From a checkpoint of a small mixture-of-experts model trained on Wikipedia.
Training: a variant of SOAP for the experts, 407M tokens, 3108 steps.
Below are experts of layer 4 (counted from 0) of a mixture-of-experts language model. Rows are named router (the router's row for the expert), up (a neuron's input weights, with its number) and show model dimensions 168-223. Each number is 128 + 32 x the weight over its row's rms, rounded and kept within 0 to 255.
After each expert's rows: a language model's description of what the expert responds to; "gets" lists some tokens that make up at least twice as much of what it gets as of all text. This comes from a sample of Wikipedia text that the model never trained on. Tokens count by the router's weight.

# expert 17
router [ 91 149  79 113 126 154 106 137  83 128 163  84 162 171 174 174 135 142 153 173 103 128 126  94 132 113 164 122  55  91 122 108 107 195  54  87 134  55 108 156 138 168 145 170 119 136 113  84 194  89 121 151  59 177  93 124]
up0 [100 102 134 175 138 128 185 124 131 158 141 185  95  99 184 126 124 117 161 125 114 116 119 158 167  98 138 105 147 174 147 132 128  79 118 168 144 131 180 165 100 160 139 116 114 103 126 158 123 136 113 146 113 160 146 112]
up1 [120 167 140 153 106 119 112 128  42 127 122  87 100 145  81 136 121  95  71 135  92  90 105 118 123 119 101 119 150 173 114 142 160 140 100 138 110 166 163  88 143 169 112 101 195 114 172  86 105 179 153  83  94 120 143  70]
up2 [146 107 143  85 158 139 174 156 145 162 122 159  55 140 115 159 203 197 177 140 129  74 137 138  88 119 163 127  19 145 152 112 180 180 141  93 122 158 135  89 133 136 166 161 167 163 154 145  93  89  87 141 127 133 133  94]
up3 [124  85 103  74 100 177  86 103 160 100 137 114 132 101 121 147 164 135  97  90  94 167  46  88  98 108 133 153 133 130 148 125  95 118 119 201 128 151 111 137 164 133 109 108 115 108 160 129 158 177 190  98 166 156 119 145]
Description: Prefixes and copular verbs
gets: " re", " is", " was", " un", " new", " more"

# expert 3
router [136 152 143 132 135 139 151 114 169  81 160 120 147 104 152 183  95  82 137 167 129 174 138 139 104 120 176 152 171  87  89 112 149 153 139 155 141 109  78 170  95  78 129  21 138 127  92 111 157 118 153 109 123 155 142 112]
up0 [114  90  77 133 125 123  40 117 161 146 135 121 155 156 104 104 140 114 116 129 139 109 134 219 180 137 108 123 120 185 133 134 133 116  88 243 150 112 116 114 124  92 166  89  44 172 109 149 160 122 179 148 119  93 130  85]
up1 [170 126 146 132 136 185 176 162 132 143 164 121  58 112 165 131 124 140 184 132 158 132 155 137 139 124  92 107 174  61 118 138 141 138  99 135 140 100 126  94 121 118 108 137 102 162 134 111 114  58 116 107 153  83 137  87]
up2 [119  89 121  99 137 140 153 127  50 126 144 125 147 136 103 133 133 148 148  90 151 118 144 107 123 129 127 162 133 143 180 124 160 158 125  98 122 170 140  93 136 137 197 124 101 150 138 122 133  92 134 137 117 125 106 163]
up3 [ 86 127 137 136  84 107 159  88 171 126 122 102 175 133 164 142 126 126  79 163 158  92 137 194 117  91 147 147 129 143 117 210 119  98 149 147 151 178 133 161 143 105 134 126 112 133 143  77 118 121 123  83 132 130  88 104]
Description: Line breaks, section headings
gets: "\n", "s", "==", "===", "ly", " also"

# expert 8
router [163 132 131 101 105 164 116 211 139  81 107 102 133 139  77  99 126 101 146 163 103 172 130 147  94 135 120 123 111 123 145 154 138 152 167 158 142 156 170 162 104 147 140 122 127 106 113 111 120 172 139 164 106 172 106 136]
up0 [134 117 141 143 190  89 142 119 152 117 108  75 108 156 112 164 107 113 202  45 145  86 167 106 151 116 105 125 144 173 172 102 186 206 143 167 132 168 104 173  79 129 133 103 125 122  94 116 110 139  91 101  75 140 123 149]
up1 [104 119  89 160 129  31 139 179 113 171 152 130 169 172 107 100 116 123 110 126 109 136 113 116 118 129 127 102 163 191  93 103 120 123 145 165 116  99  99 130 191 167 121 126  70 119 178 163 104 115 175 114 132 103 141 162]
up2 [202 188 125 114 101 119  65 144 147 126 135  94 115 141  72 188 110 145  96 171 120  69 137 137 179 128 158 190 172  78  99 154 127 115 117 129 200 105 118 124 130 170 110  98 130 159 170 136 102 150 136  77  57 136  67 161]
up3 [159 122 148 131 120 110 124 161 133  95 116 147 102 152 125 150 114 103 153 116  74 130 114 108 159  89 141 165  78 125 160 120 146 195 136  91  97 138 130 146 100 140 158 117 125  97 131 133 117 194 156 130 109 137  74  75]
Description: Colons and past verbs
gets: ":", "ed", "s", "d", "′", " out"

# expert 2
router [ 76  47 105 116 165 185 170  99 146 117 156 150 113 157  89 178  99  97 118 144 129 125 104 131 159 105 127 112 118 164 112 149 136 105 147 183 111 128 138 142 135 129 191 110 133 121 119 187  69 178 163 154 162 166 159 132]
up0 [ 82  95 106 129 112 165 105 140 153 166  91 147 163 111 155 150 169 141 120 113 123 104 119 124 149  31 121 103  91 116 155  47 159 133  78  76 106 135 163 157 111 141 120 184 123 156 172  83 157 101 131 165 140 103 155  80]
up1 [153 123 123 136  71 170  73 186 147 143 111 111 122 111 102 149 135 117 206 139 126 111 178 114 142 129  70  86  94  98 168 135 117 123 141 143 194  30 124 206  65 129 138  98 135 145 187 120  70 156 206  76 140 153 144 155]
up2 [158  68 139  52 162 146 183  91 157 135 141 107 148 145 132 151 147 110 139 126 100 144 141 100  94 184 183 128 108 133 109 143 123 132 152 125 132  99 145 141 119 119 135  65 111 132 107 167 157 187 128 134 130 115 100 136]
up3 [120 130 140  55 118  53 111 149 147 121 178 117  87 145 156 121 160 135 122 121 145  94 132 132 157  93 131 108 149 187  32 169  86 168  74 179  82 143 145 121 106  97 148 128 135 103 139 103 128 119  91  98 136 131 106 147]
Description: Word-final subword endings
gets: "y", "ia", "ta", "ke", "ry", "is"

# expert 20
router [165 160 187 138 124 138 179 116 181 161  99 210  78 138 107 142 147 116 105 141  84  67 103 132 126 175  77 178 143 135  94  97 138 154 115 145 127 163 150 124  75 126 108 122 116 126 160 199 162 159 105 160 132  75 171 107]
up0 [ 91 109 210 138 185 139 129 156 131 120 177  87 176 113 137 144  90 136 147 152 133 134 135  73 127 167 118 163 107 147 101 106 126 106 115 144 154 123 146 209  75 155  96 121 129 150 147 178 142  94 114 110 121 115 123 167]
up1 [158 104 145  89 182 168 112  77 162 120 128 101  81  94 105 191 152  93  85 145 118  83 150 208 139 105 155 126 151 155 102 100 173 130 127 155 129 129 115 144  48 127 138 107 150 110 129 199 145  74 152  92 100 122 116 145]
up2 [ 95  94 114 174 151 126 161 123 107 108 135 167  50  84 135 182 111 117 144 138  80 160 191 143 161 100 139  90  92  94 184 115 136 127  78 139 114 148 179 116 155  58 116  73 129  86 117 172 107  89  95 164 100 123 116  87]
up3 [102 103 170 141 110 190 107  81 151  76  98  62  80 100 120 137 127 112 211  89  83 168 154 108 156 147 144 124 141  97 114 184 153 143 132 105 160 140  78 132 139 200 121 222 110 167 134  82 141 129 129 176 121  88 184 121]
Description: First names and initials
gets: ".", " K", " S", " B", " L", " R"

# expert 11
router [167 146 128 137  68  83 158 162  76 130 135 112 145 154  89 172 128 127 137  98 140 119 154 113 138 106  79   3 119 142  69 175  60 136 113 102 119 147 132 128 131  71 132 140 122 152 145 138 145  98  70 105 132  95 156 136]
up0 [157 121 136 121 112 124 175 131 179 107  82 138 131 144 122 170 226 182 175 149 180 149 112 164 138 120 124 128 172  93 136 139 110 142 101  91 125 118 140  58 101  90 141  74 125 129 142 141 129 198 143 101 177  65 114 166]
up1 [121 166 120 132 101 111 122 142  73 137  79 109  95 107 121 183 132 177 157 126 148  98  92 164  72 143 145 116 124  95 132  93 160  92 133  51 114 151 170 159 156 120  44 143 132 195 122 184 139 176  95 152  56 156  95 103]
up2 [166  99 171 135 129 166 133 111 122  90 111 170 156 165  86 134 147 173  80  90 179  74 167 110 146 182 145 100 189 105 113 137 129  64  90 103 122 169 151  81 174 203 124 137 166 138 181 141 160 130 118 126 141 182  85  91]
up3 [ 87 177 157  74 135  87 143 140 137 131 145 129 128  66 102 141 162 130 188 147 146 107  99  88 170 109 115 129 134 150  52 142 106  75 137 177 132 113 130 130 137  75 127 116  98 195 160 166 158 203 145  96  89 139  79 137]
Description: List dashes, name beginnings
gets: "-", " A", "d", " S", " No", " O"

# expert 0
router [ 89 111  83 126  91  78 120 138  60  99 123 114 135 117 164  74 146 160 138  88 118 105 157 139 146 156 155 146 170  95 115 151 102 152 128 164 154 161 173 125 158  80 126 160 152 104 116 128 172 135 142  89 139 153 153  12]
up0 [149 143  84 154 113 127 135 108  64  89 134 130 151 117 134  94 168 126 105  95 100 140 108 106 130 145 130 183 134  57  74 155  87 113 167 161 152 145 121 102 144 140  96 107 156 174  87 161 117 130  94 155 159 142 126 162]
up1 [155 148 138  78 175 140 148 144 149  66 144 101  63 115 154 116 106  99  85 148  73 118  60 123 159 181 200 154 108 157 125  89 192 156  93 160 176 119 171 162 162  87 136 143 159 131 100 180 179 128 154 102 141 122 135 124]
up2 [119 146  77 134 141 153 104 181 105 165 157 120  90 112 105 138 171 115 177 139 124 138 174 152 144  92 142 108 172 131  91 108 176 161 101 131 146 127 200 123 128 118 150  96 153 149 131 115 154 117 141 170 157 109 107 113]
up3 [ 60 157  70 129 136 129 177 187 116 113 131 163  98  25 135 119 118 131  82 112 123 138 123 127  53 119 125 129  89 120 137 171 177 133  95 152 169 162 179 182  73 143 132 163 153 185 116 161 135 158 137  12  97 117 122 183]
Description: Table cell separators
gets: "|", "s", ";", "e", "t", " |"

# expert 23
router [111 140 151 128 133 145 108 100 153 121 119  68 148 101 137 139 160 104 181 143 159 128 129 148 141 118 157 130 148 142 115 144 155 160 144 130 158 207 113 229  78 163  71 114 190 118  83 130 104 137  92 111 130 137  83 119]
up0 [100 101 124 157  89 137  38 169 130 103 183 141 189 158 117 150 176 100 142 134 215 146 153 158 151 151 220 129 102 120 144  71 140 119 120 113  89 152 145 140 141 171  74 105 139 142 118 124 165 157 144  72 132 188 133 132]
up1 [ 70 147 122 152 101 145 107  98 159 163  83  70 201  79 120 140 171 154 111 107 112 163 137 111  45 150 113 111  86  87 124 137 151  95 102 130 136  98 168 124 203  97 109 163 121 171 116 108 105 112 127 172 187 124 100 119]
up2 [126  80  90 138  62  93 103 123 143 151 174  89 101 148 162 183  90 131 110 145 108 137 132 123 176 125 177 117 182 153 108 172 133  69 177  69  67 118 150  92 116 150  64 123 196 119 150 168 125  90  76 102 166 103 142 134]
up3 [ 98 123 175 110 109 125 106 123  81 131  91 143 153 154 102 113 132 121 166 117 115 106 150 104 111  91 193 154 170  74  68 146 113  84 132 124 157 146 142 140 103 113 142 133 129  81 109  94 114 127 111 199 107  59 179 103]
Description: Year digits and parentheses
gets: "0", " (", "9", "1", "2", "8"

# expert 14
router [154  81 118 114 135  94 173  78 138 169 215 123 165  88  89 118 128 111  90 149 114 136 125 120 108 127  98 148 144  70 140 137 118 121  94 127  77  79  95 176 152 125 168  82 140 144 107 112 136 108  88 147 118  90 126 152]
up0 [147  70 128 125 141 132 102 105 115  72 156 141 119 134 168  74 164 111  76 175 119 101 170 143 155 164 153 164 158 155 167 194 154 117 159 188 115 127 114 161 190 104 152 159 132 132 121  94 132 187 158 210  81  99 126 123]
up1 [140 186 129 125 117 171 106 216  89 164 121 154  93 104 118 142 137 205 138  96 142  64 154 120 102 127 154 126 124  67 145 122 142 153 181 185 136 147  78 149 118 139 129  79 101 159 119 153  94  98 119 144 137 146 187 120]
up2 [167 134 169 111 139 143 166  74 106 149 122 141 127  77 111  87 206 117 116 155  94 155 143 149 151  69 126  84 142  65 154 106 107 131 184 100 155 147 120 165  89 103 138 146  67 136  85 153  55 165 155 117 112 166  70 132]
up3 [164 144 105 133  97 114 101 126 155 143 156 143 105 140 153 177 111 139 134 162 127 109 132 100  13 118 201 129 118 141 139  78 151 118  99  95  90 117  72 172 141 112  95 141 200 131 143 100  65  97 117 115 109  97 115 135]
Description: Commas and clause openers
gets: ",", " –", " In", "u", " which", "),"

# expert 16
router [131 113 161 126 140 121  58  63 112 190 161 121 118  92 138 106  75 113  84  58 113 144 122 140 133 102 137  91 104 167 111 111  95 117 153 108 197  60 111 105 109 124  71 143 183  80 172 100 142 103 151  98 101 149 110 171]
up0 [102 113 144  97 160 154 130 161 146  68  93 138 136  57 113 115 134 105 128 134 222 107  82  98 136 106 127 119 109  89 113 133 107 123  96  60 154 140 129 109 114 105  87 112 159 166 153 145 113 104 131  46 107 113 111 191]
up1 [100 110 104 118 117 162 122  96 110 168 151 148 156  93 148 180 139 124 133  96  90  88  53  93 177 163 114 156 150 100 151 154 148 150 134 109 167 148 102  95 148 143  29 112 103 121 132 135 107  96  92 110  59 155 130  99]
up2 [135 128 114 174 148  83 115 142 128 164 139 101 118 192 175 105 126 140 115 104 134  70  73 138 131 153 106 157 195 124  89 187 187 108 113 133 144 165  74  68 144 128 131 153 175 146 133 171 160  60 120 158 101 108 125 176]
up3 [112  92 125 171 118 155 130 102 113  82 121 127 149 148 137 177  96 154 127 119 119 134 161 123 135 128 146  85 150 148 144 148 140 131 186  78  62  95 159 120 115  24 122 157 102 113  58 145 205 204  91 160  66 184 145 156]
Description: Capital letters and codes
gets: "N", "S", "C", "°", "D", "B"

# expert 22
router [136  83 154 167 103 115 120  95 147 110 118 231 147  94 113 126 143  99 138 113 124  91 183 144 120 119 102 109 143  93 185 177 138 164 163 163 125 145 104 150  97 162 145 160 107 156 139 123 147  93 139  70 153 156 156  95]
up0 [ 73 125 104 178  89 144  95 186 175 143  97 159 174 140 132 155 130 146 173 125 115 136  61 138 162 192 184 125 135  62 120 103 100 108 101 145 194 150 126 185  99 103  88 113 172 163 137  60 140 107 122 131 180 150 116 136]
up1 [ 33 130 140 103 156 146 134 154 122 193 181 130 112 150 134 125 200 163 148  75 135  51 101 156  99 142  51 138 176 122  89  97 112 111  74 127 180 106 114 112 136 169 155 124 116 113  88 140 118  85 127 167 112 112 127  84]
up2 [127 105 217 137 133 116 116 143 213 106 103  96  98 130 135  99 139 139 134 146 175 159  93 127 107 131  81 152 176  81  91 144  98 108 164 119 106 127 146 177 126 162 135 135 163 162 179  68 127  68 141  68  82 196 144 114]
up3 [ 61 211 198 156  58  87 161 133 138 105 122 137 128  97 113 109 157 133 136 105 117 164  96  96 106 121 104  80  84 157 199  96  83 153 108 165 131 136 124 155 104 140  84 106 116 102 147  71  98 105 160 170 141 101 141 174]
Description: Mid-row table pipes
gets: " |", "–", " /", "/", ";", "|"

# expert 9
router [192 115 145 147 142  65 124 162 125 133 101 160 121 153 100  80 132  75 121 102 130 131  97 103 172 120  65 150 179 116 178 133  74  98 161 142 152 135 182 105 119 154 117 133  65 124 116  95  92 156  78 136 153 129 131 135]
up0 [198 174 136  39 110 113 131 137 191 127 110 156  49 136 125 179 103 123 119 124 161 120 111 133  86 142 116 139 157 136 160 129 110 146  94 101 108 155  88 108  72 143 117 101 139 128 153 114 118 126  90 102 110 128 109 161]
up1 [ 84 159 183 114 150  76 122 127  97  90 156 149 149 156 105  99 139 174 142 139 116 106 119 141  62 112  89 119  88 144 106  91 133 164 149 151 115 114 136 161 137  88  92 121  93 199  89 115 127  85 152 141 105 153  72 169]
up2 [178 181 140 123 166 154 147 101 216 118 139 121 168  83  24 156 105  93  90 110 129 131 167 113 131 169 126 113 112  96 130 117 127  78 103  99 150 148 128  81 121 139 144 137 130 113 111 140  88 185 134 136  37 147 130 195]
up3 [134  69 134 110  82  96 143  91  95 103  87 155 149 163 156 126 127 108 116 125 141 143 115 138 106 139 134 123 140 149 213  86 155 189  90  83 164 129  87 109  81 187 116 104 119  89  81 137 126 130 109 179  88 116 105 125]
Description: Space tokens before numbers
gets: " ", " \"", " de", " p", " c", " f"

# expert 7
router [ 87 124 144 138 146  97  81 122 131  66 191 116 110 114  80 100 115 128 148 132 119 102 197 133  85 114  84  93  74 157 146 153 120 118 151 100 137 128 132  90 104  92 100 167  82 108 139 145 169 170 156 153 145 129 154 137]
up0 [147 196 171 126 152 184 153 153 109 125 171 163 136 124 128 114  49  99 108 126 136 139 173 106 122 137 160 105  90  92 130 153 143 107  68 150 112 158 126 157 156 116 175 120 134 204 148  90 130 142 171  59 137 130  97 139]
up1 [135 142 133 109 163 143  85 159 155 171 159 183 153 153  98 122 111 193  72 133 136 119 140 139 120 116 124  67 117 167 152  92 127 133 168 120 141  66 120 125  45  93 120 142 139 150  92 123 163 116  80 138 167  81 152 118]
up2 [ 91 123 170 118  73  83 112 105 166 159 139 118 104 131 176 128 159 151 200 151 142 184  62 112 144  90  55 174 136 140 110  96 143 158  89 161 136 180 138 119 142 131 137 174 111 124 148 144  95 117  84 113  93 120 116 102]
up3 [132  84 100  95 115 118 153  73 154 123 123 120 134 113 145  69 180 133 143 148  79 140 109 180 120 154  67 144  94  48  50 128 150 142  78  82 136 128 158 105 194 115 136 101 144 153  84 124 120 114 158 143  90 125 119 141]
Description: Function words, pronouns, months
gets: " to", " he", " that", " it", " He", "th"

# expert 4
router [113 130 184 105  95  96  53 130  99 158 180  99 136 131  40  99  99 159 157 124 157 106  68 149 131 176  95  70 148 109 171 154 141 166 149 131 155 136 144 146 106 130 145 106 118 138 197 176 113 119 155 167 156 115 146 104]
up0 [151 149 129 105 103  99 122  72  77  82  90 140 161 124 110 146 126 118 111 119 144 154 126 126 161 180 103 114  98 173 128 141 108  93 100 153  77 113 151 121 128 177 161 131  58 132 151 179  82  44 136 105  92  76 207 128]
up1 [ 95  69 126 131 145 119  80 157 129 119 132  98  86 117 109 160 150 188 121 168 179 184  81 184 114 111 104 128 110 120 230  75 123 127 127 168 150  97 101 182 110 115 163 198  84 113 155 163 152 132 163 122 163 139  88  79]
up2 [200 148 136 136 111 150 145 168  63 127 114 118 100  65 144 132 156 162 107 122 152  32  65 101 121 199 140 151 114 103 154  91 142 163 143 158 145 141 158 153 154 120 125 145 128 150  77 156 105  67 103  74 135 170  73 162]
up3 [ 68 124 127 113 167 163 106 118 122 140 151 140 140 145 122 134 133 143 182 136 155  93 166 129 128 165 185 165 158 101 158 179  98 126  62 108 145 152 123 168 186 165 116 142 123 107 110 102  95 137 153 148  70 176 153 154]
Description: Prepositions and determiners
gets: " the", " of", " in", " for", " by", " with"

# expert 5
router [135 116 173 134 104  98 172  96 187 141 149  91  80 111 158 101 126 147  89  97 104 154 176 122 135 100 130 133  55 112 127 151 100 117 111 135 148 191 118 114 145 146 160  94  80  57 140  99 126 176 146 127 116 134 116 167]
up0 [104 164 111 116 111 163 136 162 151 153 122 100 107 176 131 195 107 169 115  74 133 145 116 178 117  69 134 129 123  97 143 121 164  50 124  71 145 168 123  95 124 191 148 131 143 155 156 124 162 137  49 136 103 154 181 155]
up1 [175 142 115  71 141  94 152 121 162 139  92 137 132  46 141 123  98 158 103 165 101 175 124 126 146  93 107 148 105  98 128 106 143 139 128 106 117 170 146  99 117 136 102 142 175 146 158 117 188 152 149 163 137 164 133 109]
up2 [183 128 180  64  80 100  68  97  94 166 166 162 122 110 150 104  99 171 103  91  65 140  95 135 132 117  98 156 121 136 136 168 176  87 121 159 112 169 119 112 145 117 118 132 116 142 130 141  72 132 120 107 120 135 105 149]
up3 [144 163 174  50 154 118  93 112  85 127 125 139 153 111 116 117 118 173 129  78  58 204 163 178  94  86 125 113 109  91 169  75 166 192 116 141 158 165 122 122 109  93 145 117 106  84 115 104 177 135  82 145  83 149 113  71]
Description: Leading digits in tables
gets: "1", "2", "9", "3", "4", "5"

# expert 15
router [149 170  87  92  99 109 116  99 103 126 158  63 108 173 117 114 217 138 122 110  89 197 167 121 111  44 120 183 165 116 102 130 132 102  86 122 124 151 119 102 200 139 133 111  95 171 133 164  98 128 109  90 105  82 142  99]
up0 [ 86 117 146  90 148 185 251 130 120 159 133  99  80 139 123 176 159 148 114 138 137 149 171 143 122 165 106 107 168 135 127  92  90 128 111 101 143 114 154 147 111 160  94 174 109  69 109 182 102 124  80 161 104 133  90  90]
up1 [129 163 115 141 165 142 127 111 121 151 106  98 116 128  92 117 117 143 142 112 127 153 183 133 168 186 135 120 120 121 103 194 132  94 154 154 132 109 197 113 123  93  78 126 187 147  98 125 154 164 140 148 122 141 133  98]
up2 [119 159 138  99 132 149 117 118 155 159  55 101 197 120 158 147  86 109  80 105 112 115 144 150 189 175  94 114 126  79 127 115 172 119 120 207 117  75 104 111 141  86  58 160 100 170 101 153 135  79 138  88 134  98  91  88]
up3 [ 77  73  91 103 224  98  89 132  72 191 105 104 150 147 149 172 116 144 177 140 148 160  86 173 161 140 144 151 144 128 148  61 130 154 105 154 174 124 104 154 136  71  67 166 181  88 115 134 175 124  80 166 165 133  90 149]
Description: Punctuation and hyphens
gets: ".", "-", ")", "s", ").", "\"."

# expert 10
router [ 74 193 134  86 153 198 165 109 126  19 147 122  88 137 180 130 116 127 150 196 125 191 134 121 134 156  82 127  89 129 135  98 205 136 134  96 162 104 108  96 114 175 119 119 196 148 112  53 133  68 160 112 138 148 121 162]
up0 [ 96 128  86  62 201 124 167 118 156 160 145 167 151 141 130 109 112 116 145 125 149 114 167 117 141 177 185 144  95 145 109  98 125 101 164 149 152 188  89 132 136 236 107  39 149  70 138 101  84 116 146 133 113  62 105 151]
up1 [114 159 114  95  93 142 140 105  85 143 114 112  55 113  83 140 109 144 119 121 131 139 142 145 130  80 104  98 192 144 140  89 161  74  98 133 134 120 110 150 114 119  77 154 129  92 158  93 202 127 155  38 143 158 126 200]
up2 [152  98 137 117 125 141  91 107 158  82 130 150 135 126  90 181 145 133  69 125 116 121 165  83 148  82  61 167 116 139 202 133 132 131 181 141 121  34  94 140 152 132  17 135 130  69 134 144 157 109 171 117 124 168 119  98]
up3 [ 77  91  40 129 114  63 122 164 158 116  93  59 142 105 140 220 140 131 127 146 110 107 114 137 139  70 108 133 146 138 142 108 100 154  82  82 119 158 148 114  82 139 174 109 180  98  80 128  96  84 138 127 112  84 175 150]
Description: Articles and noun suffixes
gets: " a", "ing", " to", " an", "ation", " United"

# expert 6
router [130 118 147 143 159 158 127 205 115 126 127 145 139  84  52 110  92 140 154 117 146 162 188 141 100 134 160 173 129 140 145 128 122 161 108  97  79 167 101 149 159 116 130 141 154 111 112 105  92 131 102 111 132 193 126 105]
up0 [160 118 177 121  98 161 144 142  74  87  79 123 126 135 153 153 133 112 120 149 140  89 202  94 124 127 142  91 185  77 118 154  63 143 148 165  45  98 107 112 109 125 145 123  93 174 157 170 161  82 158  82 125 100 151 131]
up1 [107 167  47  99 115 123 177  55 202  88 133  98 155 133 140 114 117 146 120 110 164  88  92 115 108 178  99 115 114 108  88 148 107 133  94 135 187 202  84 151 164  84  94 126 123 135 116 142 168 122 104 153 132 149 110 125]
up2 [123 160 120 115  91 173 101 136 114 116 152 160 112 118 159 106 138  79 196  55 107  71 101 106 118 156 109  92 152 137 153  84 127  85 132 106 104 126 123 112 127  47 117 166 141 166 182  39 190  61 189  95 168 131 157 103]
up3 [155 141  85 117 226 173 109  82 169  39 106 113 113 118  77  87 184 126 138 125  91 121 184  84 126  70 196 159 138 120 147 167  78  62  84  97  71 142  95 171 165 143 141 180  91 125 111 182 160 117 155 161 154 128 113 161]
Description: Everyday nouns and verbs
gets: "'", " School", " up", "6", " work", "4"

# expert 19
router [179 165  82 129 111 105 105 125 154 152  81  99 157  73 149 116 180 160  73 183  96 157  56 100  95 113  77 110 104 178 100 104  90  94 142 124 103 120  85 113  93 130 157 162  89 141 143 154 164  82 131 159 188 101 108 148]
up0 [101 176  77 195 131 156 138  87 201 152 131 104 119 134 128 124 183  63 135 112  87  86 141 110 151 124  96 101 154 145 159 135  95 138 133  96  85 113 133 122 151 177 147 140 128 124 184 115 133 124 117  70  74 139 137  96]
up1 [ 78  83 170 137 102 196 103 115 109 148 102  73 109 121 154 142 128 212 114 136 120 115  51 182 150  85 109 105  94  97  99 145 159 118 130 139 147 131 119 120  96 125  85 128  63 105  88 131 203 103  99 135  74 138 166  85]
up2 [134 103 166 113 157  91 101 207 125 138 124 164  93 172 218 102 166 162 144 173 144 124  71  80  77 166 160 148 112 112 172  96 112 136  85 170 124  87 159 117 137 146 128 130  88 135 108 121 102 181 161 138 141 116 168  92]
up3 [164 140  84 142  80 211 164 147 104 116 168  70  99 133 131  79 133 130  81 177 148  95 157 144 147 139 120 104 113 147 142 134  87 119  78 131  94  81 161 142 146  96 183  88 154 124 131  89  72 159 118 174  80 135 124 127]
Description: Conjunctions and auxiliaries
gets: " and", " was", " is", " were", " be", " are"